{"n_experts": 16, "d_expert": 64, "balance_bias": true, "shared_expert_gate": true, "init_std_router": 0.0144, "vocab_size": 7015, "rope_base": 10000.0, "tie_embeddings": false, "init": "normal", "init_std_down": 0.00506, "weight_decay": 0.095, "warmup_steps": 249, "train_tokens": 245300000}
Below are experts of layer 7 (counted from 0) of a mixture-of-experts language model. Rows are named router (the router's row for the expert), gate (a neuron's input weights, with its number), up (a neuron's input weights, with its number), down (a neuron's output weights, with its number) and show model dimensions 80-159. Each number is 50 + 15 x the weight over its row's rms, rounded and kept within 0 to 99.
Before each expert's rows: "comes before" lists some tokens at least twice as common just after its tokens as in all text; "gets" lists some tokens that make up at least twice as much of what it gets as of all text. This comes from a sample of Wikipedia text that the model never trained on. Tokens count by the router's weight.

# expert 2
comes before: "| ", "(", "|", "and ", "was ", "="
gets: " ", "o ", "i ", "a ", "e ", "er "
router:71 87 56 58 56 49 52 56 54 69 33 44 41 51 41 59 22 16 53 63 37 49 69 61 42 71 41 83 70 26 38 41 63 55 21 35 45 54 95 77 67 68 39 56 21 33 83 67 55 61 51 48 53 38 61 74 26 32 43 49 41 51 65 63 49 37 63 39 66 47 37 42 72 38 35 18 54 45 47 62
gate0:49 60 59 59 50 29 28 64 13 84 12 47 22 29 44 71 45 30 49 73 32 46 63 66 54 59 27 34 60 24 53 59 63 75 49 50 52 54 69 48 64 56 41 69 36 46 60 63 66 31 40 62 43 54 69 58 45 39 41 34 35 58 50 36 65 60 54 41 35 60 47 42 61 39 29 42 69 38 34 33
up0:56 32 54 55 24 42 62 48 99 00 51 48 56 71 50 37 63 71 37 63 37 48 24 20 36 41 48 41 52 74 41 45 39 37 71 48 38 55 35 33 15 52 46 34 61 57 34 55 29 41 37 49 51 53 37 52 57 63 65 43 44 42 49 55 53 51 42 84 51 46 66 45 41 45 41 46 36 64 38 42
down0:53 69 48 49 59 55 45 52 30 69 39 38 39 35 35 99 44 53 46 47 49 49 56 66 48 63 38 60 56 39 35 50 43 69 15 34 31 64 24 46 56 59 52 54 23 45 58 45 79 49 46 58 48 62 58 64 52 38 19 34 19 68 28 50 57 36 18 49 55 41 49 72 60 70 47 47 68 66 64 40
gate1:76 41 54 62 46 39 60 51 60 43 65 35 38 18 74 68 69 99 55 32 29 44 62 76 25 44 54 45 60 50 46 79 31 40 52 56 56 47 69 42 51 34 58 30 59 53 80 61 21 28 43 39 37 58 61 62 53 40 63 92 60 62 43 62 52 59 35 51 52 93 57 48 45 58 39 62 34 54 53 54
up1:61 32 25 47 33 61 49 38 38 43 52 48 48 24 49 74 54 56 45 26 54 73 76 53 06 43 09 52 68 58 26 76 48 50 51 47 25 76 57 61 67 21 69 58 26 31 53 54 35 13 46 47 33 45 59 56 49 57 62 58 66 61 48 74 37 63 28 54 63 52 58 46 33 36 41 62 50 70 49 80
down1:16 59 56 48 55 56 59 47 67 25 52 40 46 63 75 47 53 74 28 46 68 72 17 45 49 35 73 52 61 28 35 62 43 40 43 59 41 29 63 45 45 17 71 64 58 63 71 47 37 23 47 32 41 47 46 72 48 51 52 63 47 36 55 56 34 48 48 43 67 44 47 56 58 26 56 78 50 47 31 78
gate2:58 34 72 08 20 80 49 70 56 66 27 47 64 36 54 63 50 68 50 46 44 58 56 21 41 69 79 41 51 62 30 74 41 65 68 41 38 60 63 40 59 51 44 44 33 25 42 60 55 61 31 55 37 34 17 55 63 63 52 46 71 58 63 58 57 61 42 34 21 62 54 66 47 92 68 40 73 50 68 48
up2:50 46 64 11 16 57 49 62 74 44 54 71 57 46 52 46 50 57 53 26 28 56 40 57 48 61 73 52 66 69 53 68 45 52 48 36 53 43 52 53 44 38 48 54 37 35 14 69 72 76 49 51 19 41 21 46 57 58 31 30 71 48 71 78 77 58 48 28 34 53 53 51 64 50 62 38 75 44 59 53
down2:33 66 45 49 47 61 36 28 55 36 60 42 35 45 63 49 46 33 53 54 44 51 44 33 44 73 65 52 64 45 73 77 56 39 68 45 55 80 31 61 42 64 43 55 39 18 42 58 66 45 08 38 44 39 60 77 66 49 27 48 48 71 59 68 50 80 42 72 54 50 37 73 64 67 39 39 50 39 57 40
gate3:51 70 51 19 33 52 42 28 46 40 37 51 49 17 46 65 33 70 45 38 37 40 43 25 87 80 56 59 56 51 42 57 47 75 45 55 60 60 67 59 55 66 47 44 61 27 52 50 53 69 38 58 45 28 48 64 51 65 40 75 73 62 60 60 43 13 44 53 47 74 41 58 40 45 45 67 43 32 38 56
up3:45 64 56 37 64 27 41 23 52 56 43 48 59 60 34 25 68 31 69 61 40 64 21 75 44 44 74 54 26 29 56 24 24 61 30 22 35 58 79 80 57 56 57 46 79 52 71 46 36 60 47 48 68 44 65 45 43 42 34 57 61 49 52 57 52 59 39 58 40 44 30 26 55 40 57 64 25 61 56 56
down3:70 57 53 56 35 56 48 81 54 48 74 70 66 43 28 81 58 72 31 61 48 27 78 53 57 43 49 55 57 68 40 58 59 77 64 71 56 30 02 26 14 50 59 40 41 61 23 55 57 48 67 53 33 69 40 50 63 45 56 67 54 55 51 59 44 42 52 52 61 04 74 51 27 41 77 50 62 41 60 44
gate4:57 52 63 47 36 65 53 67 59 58 59 47 71 33 55 46 48 57 37 37 43 53 61 50 37 70 62 26 49 65 72 47 57 17 54 49 40 50 72 03 39 37 49 20 58 33 45 55 22 26 31 74 57 45 49 40 56 52 59 67 43 43 63 43 54 84 36 54 54 46 63 27 30 60 51 63 40 39 53 45
up4:59 56 36 43 49 40 75 38 51 55 24 25 51 48 48 40 42 40 36 73 57 47 61 65 53 53 72 40 32 32 54 58 57 38 78 48 41 68 65 64 47 60 50 24 71 44 64 38 35 65 69 23 49 43 54 49 50 55 63 35 45 31 35 70 26 42 56 26 41 65 35 37 36 57 45 62 93 48 59 50
down4:62 57 33 52 59 64 42 27 42 25 68 35 70 52 41 35 56 56 41 33 42 47 47 42 53 47 62 54 37 16 37 28 39 41 61 41 58 65 99 50 51 39 52 31 66 40 25 67 51 53 20 38 55 65 45 63 37 38 65 68 50 41 43 49 44 56 43 35 58 63 54 54 52 53 29 69 68 61 43 63
gate5:50 44 38 44 18 31 57 42 51 44 45 45 99 17 53 52 42 50 44 58 55 45 73 76 52 48 55 31 43 41 22 44 58 33 47 34 37 52 54 60 55 46 56 56 69 75 36 20 48 16 66 44 49 60 39 41 68 56 81 61 59 40 26 29 51 63 59 73 55 38 73 45 53 62 42 73 44 59 39 28
up5:33 48 50 46 71 78 27 44 53 90 42 68 32 63 38 42 46 54 34 61 44 63 45 47 46 39 33 55 55 26 19 39 68 52 39 93 72 46 59 51 48 61 52 42 52 53 58 47 54 86 42 39 74 58 62 46 45 11 56 40 34 37 53 35 78 57 50 48 48 29 46 36 62 45 60 59 39 45 54 37
down5:45 63 39 41 79 53 37 37 50 35 29 81 42 46 34 54 63 25 55 56 33 58 46 40 26 50 58 48 53 23 27 55 52 47 38 32 58 82 99 65 50 41 54 47 28 61 38 40 23 45 55 59 55 56 39 56 51 50 51 52 35 41 42 56 58 52 42 33 67 39 40 43 44 61 49 47 43 44 58 44
gate6:50 52 45 62 37 21 68 36 38 54 34 27 50 21 50 78 37 48 35 55 56 37 58 67 45 55 83 35 54 43 54 66 70 58 65 81 62 48 68 48 43 49 57 34 67 51 55 40 64 67 59 58 54 56 29 33 43 69 60 60 41 15 31 49 64 43 63 38 15 47 52 66 67 58 46 66 50 58 66 57
up6:48 39 42 49 51 35 21 32 40 52 65 45 73 66 59 55 63 58 28 48 58 38 62 56 80 34 56 47 52 39 36 42 44 61 52 47 25 63 53 36 71 37 46 35 39 55 71 32 46 70 55 36 51 68 42 24 58 47 41 55 48 60 48 18 68 33 33 49 50 82 37 79 60 64 44 46 76 39 46 40
down6:80 67 33 55 41 38 32 21 37 66 59 66 43 67 64 52 48 48 50 56 44 54 78 60 55 47 69 49 71 56 31 43 51 62 35 52 34 71 79 48 44 66 51 49 45 34 25 67 70 45 28 72 52 50 24 71 39 58 52 67 29 30 22 41 86 50 43 51 51 65 81 59 53 84 46 72 62 63 90 59
gate7:60 43 55 37 67 57 49 52 49 69 57 47 59 66 61 46 30 43 59 50 41 36 71 43 43 76 43 37 43 82 80 48 17 53 54 60 34 59 62 34 47 54 59 50 65 42 69 56 35 34 53 54 41 64 56 27 50 58 67 71 32 43 63 56 78 51 53 72 33 99 09 40 53 86 12 62 74 40 58 74
up7:51 49 81 21 25 40 43 49 79 13 51 31 46 49 54 41 47 43 47 12 43 34 44 40 62 38 80 40 67 43 62 64 31 40 66 47 58 49 30 40 27 59 48 46 36 59 49 44 48 46 52 56 54 49 32 49 46 89 49 45 36 52 48 53 57 67 46 53 24 33 39 43 52 45 76 53 59 43 24 69
down7:58 43 30 36 31 50 73 51 78 11 53 47 53 55 37 63 26 57 64 39 41 29 35 46 56 38 61 68 32 61 33 28 30 55 50 53 70 62 00 51 34 66 58 43 51 42 24 33 51 53 31 55 56 66 55 54 72 64 43 29 54 67 59 44 47 52 66 53 46 45 63 64 54 39 61 67 45 52 43 40
gate8:66 39 82 77 03 55 35 54 51 74 71 51 43 30 54 63 13 46 71 26 48 39 65 54 69 76 52 48 71 27 43 78 32 30 63 55 45 11 56 26 67 23 51 51 53 47 46 51 70 33 30 48 43 51 52 85 59 50 53 34 84 41 47 50 43 55 59 32 45 46 59 52 58 50 63 59 53 33 41 50
up8:45 30 31 27 41 48 57 51 50 33 42 26 39 50 52 48 76 59 48 35 49 52 09 49 49 54 41 49 52 40 71 66 56 54 46 30 58 52 54 98 51 39 55 28 74 46 35 32 47 64 42 64 29 43 47 55 42 35 37 45 38 83 44 57 61 40 50 48 66 43 21 49 50 42 58 50 31 62 00 60
down8:60 91 43 38 39 57 78 21 73 27 45 48 54 78 68 69 59 59 46 57 63 62 46 50 57 62 70 51 17 17 70 55 44 65 53 44 21 69 63 75 58 48 52 40 54 34 57 30 40 64 60 67 38 29 64 32 33 41 45 62 52 51 64 43 43 49 36 39 33 52 25 35 43 29 52 61 52 82 38 78
gate9:74 25 51 33 30 32 52 24 47 77 24 43 72 66 54 56 28 29 59 59 44 53 38 49 63 63 81 29 46 66 58 51 48 81 54 46 74 38 70 46 57 52 50 52 55 28 58 48 46 58 38 39 71 67 40 39 61 60 50 51 34 36 39 50 74 55 46 47 00 46 49 47 45 53 45 44 77 62 61 44
up9:52 55 48 41 63 46 58 30 27 52 70 65 48 52 52 43 51 35 42 33 43 37 31 67 38 59 24 32 37 37 50 36 49 53 50 66 74 35 62 45 55 71 57 41 48 58 60 46 50 41 43 61 37 35 74 56 39 60 70 74 44 56 52 39 62 50 68 78 50 52 53 45 53 66 50 77 34 35 58 48
down9:25 59 41 54 62 54 56 40 49 48 57 45 23 56 40 41 38 54 52 46 40 59 39 58 58 48 60 37 61 53 48 59 42 45 61 38 64 65 99 47 84 40 46 52 55 56 38 59 50 38 63 58 49 45 30 52 19 55 49 49 39 44 47 59 47 61 48 54 51 60 51 52 39 58 52 64 62 46 58 38
gate10:55 22 46 31 34 52 65 70 40 44 58 39 37 45 30 81 77 49 50 40 61 43 49 61 47 66 44 59 58 65 56 28 67 40 86 48 66 44 55 25 53 41 62 40 40 55 58 42 38 40 47 57 24 81 52 29 52 51 59 55 26 19 50 87 73 41 87 84 31 46 23 59 29 54 55 40 41 55 53 53
up10:51 68 72 42 54 58 34 37 61 38 65 45 38 79 25 50 43 44 53 50 30 44 43 47 46 39 44 20 38 44 47 66 63 60 37 51 59 38 52 74 68 55 54 70 78 48 57 58 50 74 54 62 58 80 56 54 55 33 46 25 46 71 36 54 94 58 52 39 60 63 35 35 46 48 41 60 50 50 65 37
down10:53 77 60 77 26 46 68 46 55 51 46 43 45 82 47 53 41 41 17 31 52 53 60 35 59 63 52 52 43 22 42 83 52 80 60 16 44 69 74 64 69 52 69 33 61 53 52 54 48 59 44 48 37 29 19 34 58 54 05 32 46 66 64 40 45 58 28 49 48 63 34 32 58 50 34 37 73 28 61 42
gate11:46 51 54 56 40 74 65 36 20 58 49 31 62 35 48 48 34 43 54 55 64 51 55 65 63 35 67 52 78 52 42 52 50 58 52 43 85 34 59 47 44 41 42 73 51 56 54 43 61 26 37 58 57 64 38 77 82 72 77 37 58 33 65 47 33 34 53 57 63 50 25 74 42 31 40 70 50 45 46 63
up11:55 57 69 47 27 62 13 61 42 46 59 67 60 64 53 51 43 25 62 53 61 33 47 53 78 62 49 59 50 55 57 53 50 88 32 33 35 51 43 66 49 49 34 52 42 60 43 76 54 40 44 30 39 31 54 76 53 21 40 41 41 52 50 66 79 53 61 74 25 63 49 47 54 31 50 59 45 28 54 43
down11:44 82 42 51 60 52 45 59 38 62 53 53 76 42 25 42 69 37 40 36 50 35 76 52 48 66 73 71 51 38 54 43 67 65 50 49 22 32 33 65 39 40 38 69 65 26 46 26 36 48 34 60 53 48 59 40 39 54 22 42 41 41 31 57 86 49 42 57 63 49 56 37 58 33 73 56 52 32 17 47
gate12:61 52 64 61 55 49 48 47 39 63 39 51 49 44 60 58 48 42 25 73 29 56 65 52 60 65 36 37 53 53 61 40 65 63 67 47 52 43 63 66 63 49 52 47 32 17 71 31 43 54 19 40 30 44 61 35 59 51 34 62 19 41 71 47 42 35 62 30 49 57 79 39 49 26 24 50 49 47 52 54
up12:46 51 47 53 46 74 65 48 48 29 47 57 48 61 41 48 53 31 64 55 51 59 39 57 42 14 60 69 91 47 60 49 37 42 43 44 53 35 59 82 44 74 32 45 21 31 61 27 57 65 26 57 43 23 38 18 31 52 32 57 56 56 75 45 42 20 37 41 66 62 84 81 75 48 46 25 32 64 29 49
down12:74 56 72 56 60 65 78 46 87 41 51 46 61 54 44 48 42 51 57 46 62 50 38 49 31 39 68 53 84 60 28 34 66 19 87 63 44 47 55 56 38 61 31 49 23 59 54 46 56 76 36 52 34 41 25 53 32 76 62 35 51 56 49 80 49 32 49 48 57 54 56 48 63 45 61 74 61 46 46 63
gate13:48 62 46 50 39 28 63 38 47 43 57 41 54 42 67 79 54 36 45 38 79 53 52 59 60 76 39 50 40 54 52 34 34 71 46 56 55 36 61 56 87 66 63 57 66 62 42 49 49 32 34 60 66 51 39 45 71 39 92 40 74 45 39 54 46 59 36 45 41 50 52 39 51 50 46 44 89 21 59 60
up13:44 60 28 42 19 61 63 42 68 33 49 42 31 42 39 47 15 56 44 30 58 53 49 45 37 65 70 41 68 79 03 63 46 57 51 49 63 36 36 47 45 38 41 47 41 59 56 33 44 43 51 48 56 58 72 72 71 63 83 65 38 53 43 56 68 63 27 26 48 56 27 60 40 72 74 38 80 75 46 73
down13:78 30 48 26 41 51 10 36 73 38 38 47 34 55 29 57 47 51 42 49 57 52 61 57 64 34 25 53 62 34 47 36 41 42 68 63 44 37 19 32 47 64 33 35 61 43 26 35 58 47 44 71 46 52 53 45 74 53 75 74 49 55 54 36 55 73 33 61 31 54 61 27 61 52 74 65 56 65 31 60
gate14:52 45 41 63 51 53 13 72 55 35 25 54 08 13 43 46 43 30 51 62 55 49 64 50 63 66 39 62 60 71 80 28 34 69 45 54 55 60 66 49 53 37 59 34 19 33 69 40 60 73 33 41 41 67 59 43 58 43 54 37 57 56 64 36 65 45 43 74 49 52 55 50 40 46 48 35 50 28 37 55
up14:39 47 59 30 55 65 72 64 28 67 55 17 64 43 71 55 65 64 44 42 68 52 70 77 37 39 64 54 56 25 40 38 47 48 53 53 34 59 55 47 59 48 36 37 36 60 26 34 64 62 27 44 59 45 70 46 35 42 52 70 08 20 75 58 47 52 60 69 53 45 68 29 55 59 46 53 40 42 46 33
down14:47 69 28 39 52 81 45 27 74 13 58 39 28 38 48 65 37 38 42 64 70 37 68 56 36 73 31 47 59 57 63 43 54 63 16 45 50 49 47 70 49 75 42 22 39 46 38 55 42 69 56 57 54 54 54 53 43 40 72 49 49 75 19 37 64 41 25 55 41 58 51 68 61 34 55 36 60 56 50 52
gate15:70 72 18 74 66 25 26 31 46 60 65 56 43 34 45 49 41 29 45 60 29 36 64 45 27 46 50 45 55 46 65 44 35 49 38 60 17 52 66 45 73 43 41 29 44 48 56 57 42 66 39 59 34 48 56 44 39 31 38 28 48 36 30 32 47 34 41 63 24 69 76 50 62 37 54 65 56 77 47 51
up15:48 43 45 47 39 43 60 42 59 39 62 52 50 04 66 61 31 63 59 33 67 48 56 61 49 41 56 54 54 64 37 61 75 45 60 45 41 52 23 22 40 18 46 39 52 69 28 46 76 49 50 26 55 71 41 64 50 59 65 42 66 53 42 57 58 71 46 53 49 45 46 64 36 47 74 70 48 43 57 66
down15:44 49 37 46 37 54 53 54 44 59 60 43 49 42 42 64 75 53 63 80 44 79 54 62 43 56 26 51 51 21 38 63 50 67 33 51 60 19 96 71 52 53 67 61 72 31 62 34 13 51 39 37 35 57 60 61 82 20 22 55 53 63 41 56 40 40 46 68 41 69 51 61 53 44 58 36 49 56 40 44
gate16:62 28 63 28 40 43 87 50 49 44 64 55 70 43 66 58 51 63 59 57 33 27 52 59 51 63 63 64 58 61 52 67 56 53 41 58 67 43 66 80 53 35 40 36 89 51 59 46 38 53 25 70 51 51 38 47 39 47 92 91 40 48 33 53 59 65 48 71 39 52 58 70 36 88 65 65 49 32 61 60
up16:48 58 45 58 45 51 38 41 37 58 57 59 18 50 38 45 64 53 22 45 76 63 48 62 59 16 70 21 47 54 50 29 54 54 51 41 44 53 40 26 54 62 69 41 57 72 49 68 44 27 58 34 40 47 57 45 40 59 31 45 26 51 71 64 43 51 26 46 60 31 53 36 47 20 24 19 62 74 68 65
down16:55 60 54 43 39 35 52 46 30 49 57 53 58 57 48 52 44 41 41 57 62 78 39 50 64 30 66 62 31 27 73 30 44 80 46 63 46 32 25 47 54 64 68 66 39 71 68 42 45 34 29 46 35 39 74 55 51 71 36 40 54 85 31 64 53 40 52 55 47 42 66 41 49 51 45 47 77 10 42 45
gate17:62 53 51 46 33 61 68 56 48 62 48 45 55 48 42 55 56 26 63 60 56 27 60 23 71 57 61 54 75 51 39 67 59 35 90 39 78 42 60 45 53 44 80 64 58 56 48 48 43 45 43 91 47 58 24 64 58 53 52 57 50 33 26 42 55 63 72 53 49 55 62 45 66 45 39 57 43 51 32 44
up17:58 59 43 51 56 72 72 70 42 41 50 58 78 40 25 77 69 49 68 43 59 25 71 39 54 64 44 56 53 54 54 79 51 33 36 46 44 42 63 54 30 22 44 45 31 51 57 65 57 75 19 79 56 58 36 44 26 72 46 55 57 65 29 24 41 55 46 48 54 47 58 52 69 33 32 39 46 66 28 38
down17:67 51 38 35 54 59 56 49 34 26 37 41 54 63 45 50 62 77 60 84 67 55 43 47 37 50 56 43 59 46 69 50 63 43 54 75 25 68 70 43 51 42 58 64 49 45 74 52 73 51 26 39 42 44 61 33 37 74 37 52 27 35 34 54 32 59 34 66 49 61 56 38 63 39 56 40 33 79 56 83
gate18:33 71 75 15 40 58 48 51 72 73 64 74 59 65 63 64 38 32 66 27 63 36 65 60 51 47 40 00 58 73 70 35 56 47 59 38 37 38 63 57 75 40 52 49 57 51 57 53 27 42 46 30 50 53 62 48 64 55 72 73 48 36 28 63 44 39 74 64 23 29 47 69 40 54 67 72 43 22 71 56
up18:40 66 51 63 51 20 35 69 32 45 37 45 33 48 55 51 55 45 50 75 50 71 59 56 72 37 42 86 38 21 47 52 57 60 62 66 56 43 46 58 40 57 63 57 57 42 46 41 46 48 27 58 59 59 47 55 54 50 34 42 46 63 07 57 64 72 50 68 49 45 42 62 63 35 50 65 23 64 57 36
down18:38 48 33 26 59 28 39 60 50 59 55 72 35 43 67 56 60 54 61 59 50 52 73 72 62 59 43 46 41 83 50 51 53 57 46 48 59 35 44 34 64 24 41 76 39 43 56 20 33 47 46 61 71 40 33 82 63 55 48 40 41 27 19 63 58 38 59 66 23 52 23 63 51 41 54 71 35 21 39 51
gate19:37 66 60 31 33 46 68 87 52 61 44 57 26 57 72 74 29 46 79 55 61 54 44 79 47 59 57 45 52 53 64 64 48 46 63 72 50 59 61 24 49 21 36 19 51 37 65 45 61 60 58 70 37 54 57 52 47 73 67 39 48 53 55 55 61 00 69 44 31 44 44 58 26 47 51 59 48 39 62 49
up19:85 67 53 67 27 15 58 66 25 39 52 51 50 33 35 40 54 42 78 67 64 24 58 40 10 55 40 57 50 58 38 52 71 44 71 68 48 62 55 56 06 44 57 38 51 31 55 51 57 36 42 42 41 75 34 69 37 58 46 50 66 39 42 57 36 23 25 38 59 56 62 48 53 58 46 57 29 74 57 41
down19:48 56 55 40 59 48 85 08 68 42 33 57 40 48 29 70 45 63 45 60 26 45 30 62 54 45 31 56 54 57 39 38 77 53 57 32 37 54 79 70 38 56 74 86 37 63 60 69 65 49 53 44 48 30 36 37 45 56 63 45 77 70 57 35 40 52 55 35 39 58 38 48 38 49 47 41 74 57 55 50
gate20:77 62 52 26 46 58 54 45 38 40 68 09 73 55 72 33 55 51 30 53 28 53 46 62 44 47 53 59 26 62 27 66 73 54 74 49 57 60 56 26 60 36 60 42 64 21 42 44 36 32 69 86 75 60 43 39 55 41 61 88 62 25 74 63 65 58 36 14 35 27 78 55 42 25 61 48 55 48 64 49
up20:38 47 81 47 44 36 38 34 50 59 35 53 35 74 47 52 40 68 48 55 43 29 53 32 41 55 70 03 58 42 50 24 55 35 49 28 68 32 43 46 52 69 45 34 53 52 52 29 57 57 51 31 50 55 22 51 04 40 65 44 54 43 62 23 45 31 45 53 24 18 50 84 37 35 54 56 40 29 45 34
down20:72 62 45 38 33 56 20 28 74 33 55 42 63 70 52 48 66 23 47 22 35 26 37 26 45 58 71 49 36 48 61 35 51 35 94 32 58 48 66 72 39 39 39 23 29 31 71 64 09 56 22 21 63 55 40 44 48 66 43 42 44 69 56 41 35 35 55 78 53 66 46 55 54 60 37 57 41 62 44 57
gate21:57 54 83 45 50 45 55 41 23 43 52 44 69 60 70 79 43 81 50 50 48 26 32 31 44 84 29 28 39 48 50 72 45 40 64 72 65 22 53 21 48 51 50 50 75 70 71 57 45 17 41 67 59 52 31 50 74 61 69 52 65 52 35 62 47 48 46 44 47 40 41 56 41 65 48 47 37 39 50 54
up21:50 46 64 52 52 43 38 65 59 36 61 49 16 60 54 43 43 44 51 56 31 39 44 49 49 57 64 45 53 50 23 72 26 82 55 61 58 17 55 57 63 68 29 43 88 60 19 42 30 50 27 49 60 75 76 60 48 69 60 49 47 42 68 31 71 65 60 50 40 38 48 52 59 50 51 54 46 48 42 65
down21:62 48 64 53 33 74 38 52 52 60 34 32 25 22 56 62 38 32 62 46 50 38 41 56 48 53 64 82 53 42 22 48 43 80 33 18 31 59 96 67 52 56 43 56 38 55 25 70 34 68 47 48 40 69 55 79 48 45 34 36 50 36 54 56 35 57 29 42 45 60 43 59 55 59 58 52 78 63 48 58
gate22:62 52 60 72 41 43 26 41 42 54 43 47 72 43 64 27 26 38 50 54 55 54 46 49 64 57 45 19 71 54 55 79 71 63 49 57 56 62 59 37 74 51 41 61 42 51 48 18 54 71 15 62 72 49 35 79 66 67 71 43 58 65 69 69 57 58 58 57 46 43 26 51 38 52 55 60 74 22 74 30
up22:62 30 28 66 56 47 74 57 36 55 73 33 47 35 40 47 84 66 35 39 43 38 73 34 47 54 39 71 43 64 35 48 50 40 61 65 48 55 49 45 34 40 78 54 55 71 37 22 24 30 62 16 56 67 54 53 24 54 29 22 18 33 30 38 46 56 50 44 52 36 72 61 62 60 80 34 28 76 59 59
down22:68 50 45 71 19 42 40 45 19 38 24 66 49 62 42 24 34 60 71 47 26 54 56 29 80 54 41 39 53 61 64 45 60 43 76 62 56 59 30 43 48 43 48 38 44 48 47 32 47 69 25 75 57 36 32 60 67 60 57 48 47 52 50 58 66 61 70 73 47 28 33 34 38 36 49 60 64 67 62 59
gate23:55 45 33 42 36 32 16 51 52 44 52 57 28 22 58 38 64 71 42 38 64 46 72 47 58 74 55 47 64 44 56 45 28 45 52 66 19 51 47 48 65 52 63 42 30 40 53 59 71 52 42 71 47 27 28 42 47 73 73 53 56 38 51 70 46 65 37 29 01 43 62 46 44 67 66 63 57 57 44 56
up23:22 54 81 56 54 41 36 33 51 66 47 44 77 56 50 58 53 45 64 56 57 49 22 61 40 59 36 40 74 44 31 57 61 39 56 67 60 33 40 54 55 70 45 52 68 43 49 63 17 41 49 35 45 49 61 77 43 51 57 21 49 59 30 73 81 71 89 76 37 43 58 37 48 44 38 47 42 54 39 19
down23:33 52 42 57 38 36 47 52 46 53 63 59 40 58 89 50 31 52 57 49 70 59 67 48 67 49 38 50 98 38 44 35 40 56 76 54 29 35 21 34 66 56 36 67 38 53 68 62 93 52 36 46 46 20 49 37 65 65 68 47 48 37 45 56 56 46 59 63 68 48 52 54 45 18 65 56 45 33 45 67
gate24:60 35 60 15 63 75 22 50 70 70 35 48 38 42 61 52 41 66 38 63 41 30 76 55 46 57 63 50 40 62 73 48 72 42 62 14 79 47 68 47 45 31 27 66 48 61 58 75 48 58 55 58 35 58 77 36 88 65 68 28 60 39 67 51 38 30 43 67 49 47 26 72 43 41 48 73 41 17 46 44
up24:65 38 82 60 41 48 65 49 53 55 70 75 54 48 38 48 62 48 43 70 47 47 67 38 47 51 75 52 36 28 47 40 18 86 46 40 31 36 40 54 35 70 86 86 55 56 58 47 16 68 54 37 46 60 56 57 46 50 24 46 64 22 34 54 48 33 40 42 46 62 63 27 47 71 45 56 60 62 35 52
down24:70 43 58 42 57 41 68 48 59 47 72 63 56 28 44 53 44 24 80 41 39 38 53 71 55 58 32 58 61 40 27 62 43 67 66 61 48 55 79 50 79 65 54 39 48 46 56 52 38 44 41 38 66 37 40 76 31 52 34 35 48 37 77 54 59 43 28 77 68 60 64 43 36 50 61 38 48 74 26 53
gate25:67 34 62 57 40 47 92 42 59 56 61 43 31 37 56 66 39 35 87 50 65 12 54 47 47 30 52 58 49 39 46 49 42 68 83 36 56 26 53 53 42 40 48 45 39 28 58 38 57 46 56 44 61 53 36 42 54 52 71 32 59 30 62 63 39 50 72 40 40 38 65 36 41 28 39 33 60 43 54 58
up25:52 55 32 39 54 45 52 54 37 56 38 50 59 55 46 36 64 47 42 71 68 54 74 46 66 55 60 50 46 27 61 41 55 39 36 38 38 48 51 55 56 49 69 49 50 61 59 43 30 47 43 48 56 63 21 81 25 70 63 82 86 62 37 48 58 24 58 34 56 34 49 42 46 62 31 66 42 58 49 25
down25:38 61 58 65 30 74 36 72 34 68 39 54 46 28 45 53 41 22 32 50 65 78 35 56 98 90 71 49 46 61 47 48 43 48 32 46 35 74 78 40 57 63 40 33 76 57 57 50 56 37 60 43 63 67 49 85 59 47 41 74 41 70 38 51 41 58 37 36 56 85 29 55 54 47 60 59 40 44 50 41
gate26:51 54 47 34 13 64 54 60 61 56 59 62 22 55 46 56 54 49 49 65 47 42 54 44 40 56 77 56 67 51 40 56 72 53 50 59 54 59 52 45 51 78 47 40 28 44 21 52 49 60 34 70 72 78 48 61 82 74 49 35 49 25 60 53 54 72 70 40 08 25 33 28 06 74 68 57 48 60 61 63
up26:53 47 70 65 44 55 94 78 48 60 29 59 58 43 45 56 28 47 70 42 61 54 32 57 43 65 47 55 37 64 53 71 47 56 44 44 52 48 52 40 43 31 22 37 33 37 84 51 85 63 60 24 26 18 42 58 30 60 37 50 26 71 39 51 35 37 33 43 68 81 46 62 47 67 42 70 62 62 49 29
down26:51 57 62 42 58 43 31 56 39 51 55 30 44 47 37 61 70 65 45 62 14 39 61 70 45 34 50 69 31 51 47 40 43 73 37 40 45 16 34 58 61 65 31 50 47 33 62 57 50 45 52 41 45 37 44 47 44 48 46 44 58 36 54 55 29 32 32 31 32 51 42 58 64 36 36 78 58 38 36 34
gate27:58 35 42 67 46 39 47 48 55 54 66 66 49 33 79 63 38 51 73 65 41 25 86 44 38 54 64 50 39 54 50 67 73 57 76 45 24 51 58 36 51 33 96 24 43 51 42 47 45 37 43 86 42 58 14 49 59 43 84 65 33 31 23 46 64 76 54 32 42 62 77 18 31 68 51 52 26 47 43 70
up27:51 45 69 42 37 65 45 73 50 59 60 17 68 73 48 36 78 43 30 38 56 43 11 54 57 45 25 35 66 59 43 40 19 59 45 35 54 57 44 36 58 74 35 71 67 75 74 46 35 42 80 44 70 41 80 53 71 34 40 35 51 56 76 49 41 56 50 56 59 48 36 55 43 68 33 45 62 42 45 17
down27:62 42 68 45 28 36 44 55 42 51 43 45 75 52 48 82 37 45 74 39 47 68 41 34 45 56 46 51 54 34 25 33 41 56 57 45 37 47 69 62 54 44 45 36 55 71 47 56 40 58 61 47 53 34 32 49 25 59 71 41 96 52 63 40 44 51 55 46 42 52 36 63 43 52 45 72 82 75 48 36